From a checkpoint of a small mixture-of-experts model trained on Wikipedia: a variant of Muon for the experts.
Below are experts of layer 2 (counted from 0) of a mixture-of-experts language model. Rows are named router (the router's row for the expert), gate (a neuron's input weights, with its number), up (a neuron's input weights, with its number) and show model dimensions 80-159. Each number is 128 + 24 x the weight over its row's rms, rounded and kept within 0 to 255.
After each expert's rows: "mostly gets" lists some tokens that are sent to it at least half of the time. This comes from a sample of Wikipedia text that the model never trained on.

# expert 21
router [124 129 165 136  87 117 146 107 138 115  63 103  97 161 159 125 147 122  96  91 118 110 156 167  80 118 133  92 140 140 124 100  95 119 117 148 114 157 133 108  92 134 118 134 165 116 134 107 122 153 107 135  97  85 123 114 138 124 125 106 118 116  92 146 178 143 143 157 143 113 116 119  85 153 181 192 158 124 130 100]
gate0 [147 120 154 153 173 154 111  97 100 119 125 121 119 171  94 123 167 143 134  96 103 137 126 162  97  99 123 110 164 144 132  95 129 133 182 149  95  98 113 124 119 131 122 140 148 130 117 128 170 184 128 149 119 116 108 173 126 151 131 138 148 162  92 108 156 129 137 125  98 114 108 173 137 139 135 136 120 147 101 154]
up0 [105 162 164 152 148 114 138 156 117 117 124 139 201  60 126 154 167 149 135 112 120 129 132 128 153 169 103 186 104 134  71  90 160 131  89 177 113 130  91 123 158 139 112 127 113 110 128 140 157 128 128 134  78 154  77 108  97  97 139 102 167 107 131 147 131 131 134 131 118 146 107 123 101 113 162 124 100 130 122 180]
mostly gets: " States", "}", " medal", "ST", " Championship", " League"

# expert 15
router [137 145  95  74  86 130 132 126  92 126 129 132 129 128 123 143 130 146 144 132 131  85 134 168 119 123 144  94 105 104 146  93  90 113 103 131  83 100 128 152 159 104 110 139 138 129 128 142 137 206 115  98 127 107 140 138 203 111 136  97 113 108 106 109 179  97 115 135 175 126 113 148 141 110 114 140 111 147 116 155]
gate0 [121  87 136 161 132 166  98 105  96 145 131 135 138 109 112 170 125 114 148 167 142 103 124 110 123 105 133 109 102 114 105 124 133 129 104 158 120 165 121 133 166 131 135 107 100 120 162 116 120 163 117 143 118 110 131  83 139 107 122 149 119 128 129 155 109  96 103 111 155 138 151 145 141 134 121 125 126  96  91 154]
up0 [117 151 128 119 128  78 165 143 135  99 121 118 109 129 142  99 127 109 138  74 167 140 132 183 139 162 141 145 180 150 186 127  99 110 132 105 113  94 135 146 112 112 120 145 144 173 117 115 149 117 137 117  98 144 118 160 127 124 122 111 137 123 140  91 119 129 163 139 114  85 113 109 101 126 135  99 120  97 161 103]
mostly gets: " time", " States", " season", " University", " years", " team"

# expert 47
router [110 186 115 139  93 144  62 120 135 109 100 141 103 109 165 128 109 107  85 110 113 161 146 106 110 129 148  99 140 106 154 108 133 158 117 143 142 119 121 144  95 115 132 104 115 112 126 130 139 120 119 164 150 132 104 156 162 112 133 118 154 156 102 104 142 135 130 156 146 159 124 169 159 138 118 149 143 146 159  90]
gate0 [112 141  92 118 125 145 123 145 152 170 129 185 141 151 145 129  70  97 121  99 125 155 112  96 137 116 119  58 104 145 148 103 102 140 157 169 142 100 152 144 109 100 128 102  98 164  96 100  56 117 112 108 154 104 142 155 181 122 144 101 164  90 136 121 159 124 167 130 156 134 119 107 134 111 134 128  92 147 131 117]
up0 [107 114 124 125  91 151 108 177 153 148 142 147 129 112 157 133  96  92 118  97 160 153 112 132 125  97  89 130 113 149 118 132 131 145 127 171 162 134 143 159 113 103 116 131 123 181  91 113  66 125 126 111 170  69 163 113 106 143 140 108 114  93 135  90 104 117 141 111 175 125 136 113 125 117 125 143 123 144 133 132]
mostly gets: " The", " Y", " It", " In", " No", "The"

# expert 11
router [121 133 141  76 161 165 120 107  85 121 144 163 161 129 104 121 141 140  93 109  92 144 154 170 151  71 115 151 111  96 131 113 136 134 136 137 112 170 145 116 114  98 123 158 108  88  82 134 108 135  74 108 105 131 121 108 156  90 118 155 129 117 153 126  77 109 147 154 131 131 123 109 139 139 105  96 140 125  74  80]
gate0 [116  62 157  97 130 120 135 110 121  98 179 110 101 135 145 103  95 111 107 134 147 144 123 149 142  71 184 150 138 131 111 124 162  91 138 134 115 176 130 175 134 123 167 156 113  91  73  95 103 118  67  97 134 132 167 140 145 134 140 124 136 169 130 126 117 122 130 163 133 116 171 111 121 115 133 122 125 169  89 149]
up0 [136  95  99 117 102 127 176 117 123  99 184 112  74 116 147  92  77 104  98 142 160 148 124 127 124 101 173 133 101 130  94 132 141 110 129 131 142 172 133 163  98 165 142 135 134 125 103  98 112 126  78  91 119 140 167 174 163 138 110 135 138 140 131 129  97 125 147 118 118 147 121 133 142 109 134 109 156 181 110 128]
mostly gets: "ed", "ly", "ary", "ion", "ment", "ive"

# expert 7
router [150 142 102 134 110 149 114  84 109 184  96  86  90 108 128 104 113 108 110 112 102 159 119 151  90 126 105 130 136 143  80 103 127 158 146 186 105 119 132 161 116 108 128 148 119 133 155  88 145  89 165 146 165 121 114 171 132 134 123 107 163 136 120 168 149 156 162 134 124 123 153 105  90 124 126 128 106 151 166 141]
gate0 [ 97 113 120 160  81 161 163 100 118 136  91 118 125  80  90  96 159  79 141 147 118 131 129 122 114 111 141 134 129 153 121 114  93 160 145 126 117 108 183 108  93 145 121 133 100 139  89  95 104  98 132 147 115 128 144  95 170 158 115 150 181 155 109 151 153 120 158 108 147 110 110 103 125 156 163  82 140 125 138 144]
up0 [139 119 106 101 163 116 133 168 126 120 107 103 148 165 161 169 132 165 121 118 138 135 115 100 149 146 140 124 101 103  66 123 144 136 148 104 156 163 143 106 110 104 159 159 173 145 135 102 121  86 149 131 132 159 134 129 102 134 114 133 103 156  88  99  95 101 118 164 165 130 118 176 103 144 187 127  98 134 118 108]
mostly gets: "C", "P", "M", "==", "S", "A"

# expert 44
router [116 131 107 115 118 123 149  85  97 167  92 118 193 106 120 151 123 151 116 164 114 117 147 166 135 130  95 103 141 115 117 122 141 142 129 158 123 119 168  96 133 118 140 116 135 113 137  82 137 109 101 125 167 106 165 139 148 120 128 129 148  95 140 128 133 149  93 141 165 123 123 163 132 148 164  93  97 120 141 106]
gate0 [125 126 120 150 119  85 164 108 114 156 137 108 103 139 114 114 129 137 153 141 152 146  99 147 154 121 120 140 151 134 105 130 181 117 112 146 112 103  96 141 130  92  84 122 119 109 169  92  70 151 136 176 148 117 149 136 152 144 121 122 146 115 127 101 136 133 127 130 119  85 125 136 125 157 157  84 108 136 162  88]
up0 [129 139 135 111 124 147 117 142 133 110 163 118 148 180 114 181 138 140 137 126  81 104 138 156 121 121 144 107 105 111 121 169 163 152 122 103 123 163 139 148 145 168  88  86 151 182 106 158 164 118 142 110  88 119 109 148 115  66 114 135 112 125 107 172 125 108 175 150 138 149 152 105 125 146 153 149 134  80 122 136]
mostly gets: "cted", "ced", "ted", "tain", "ied", "ired"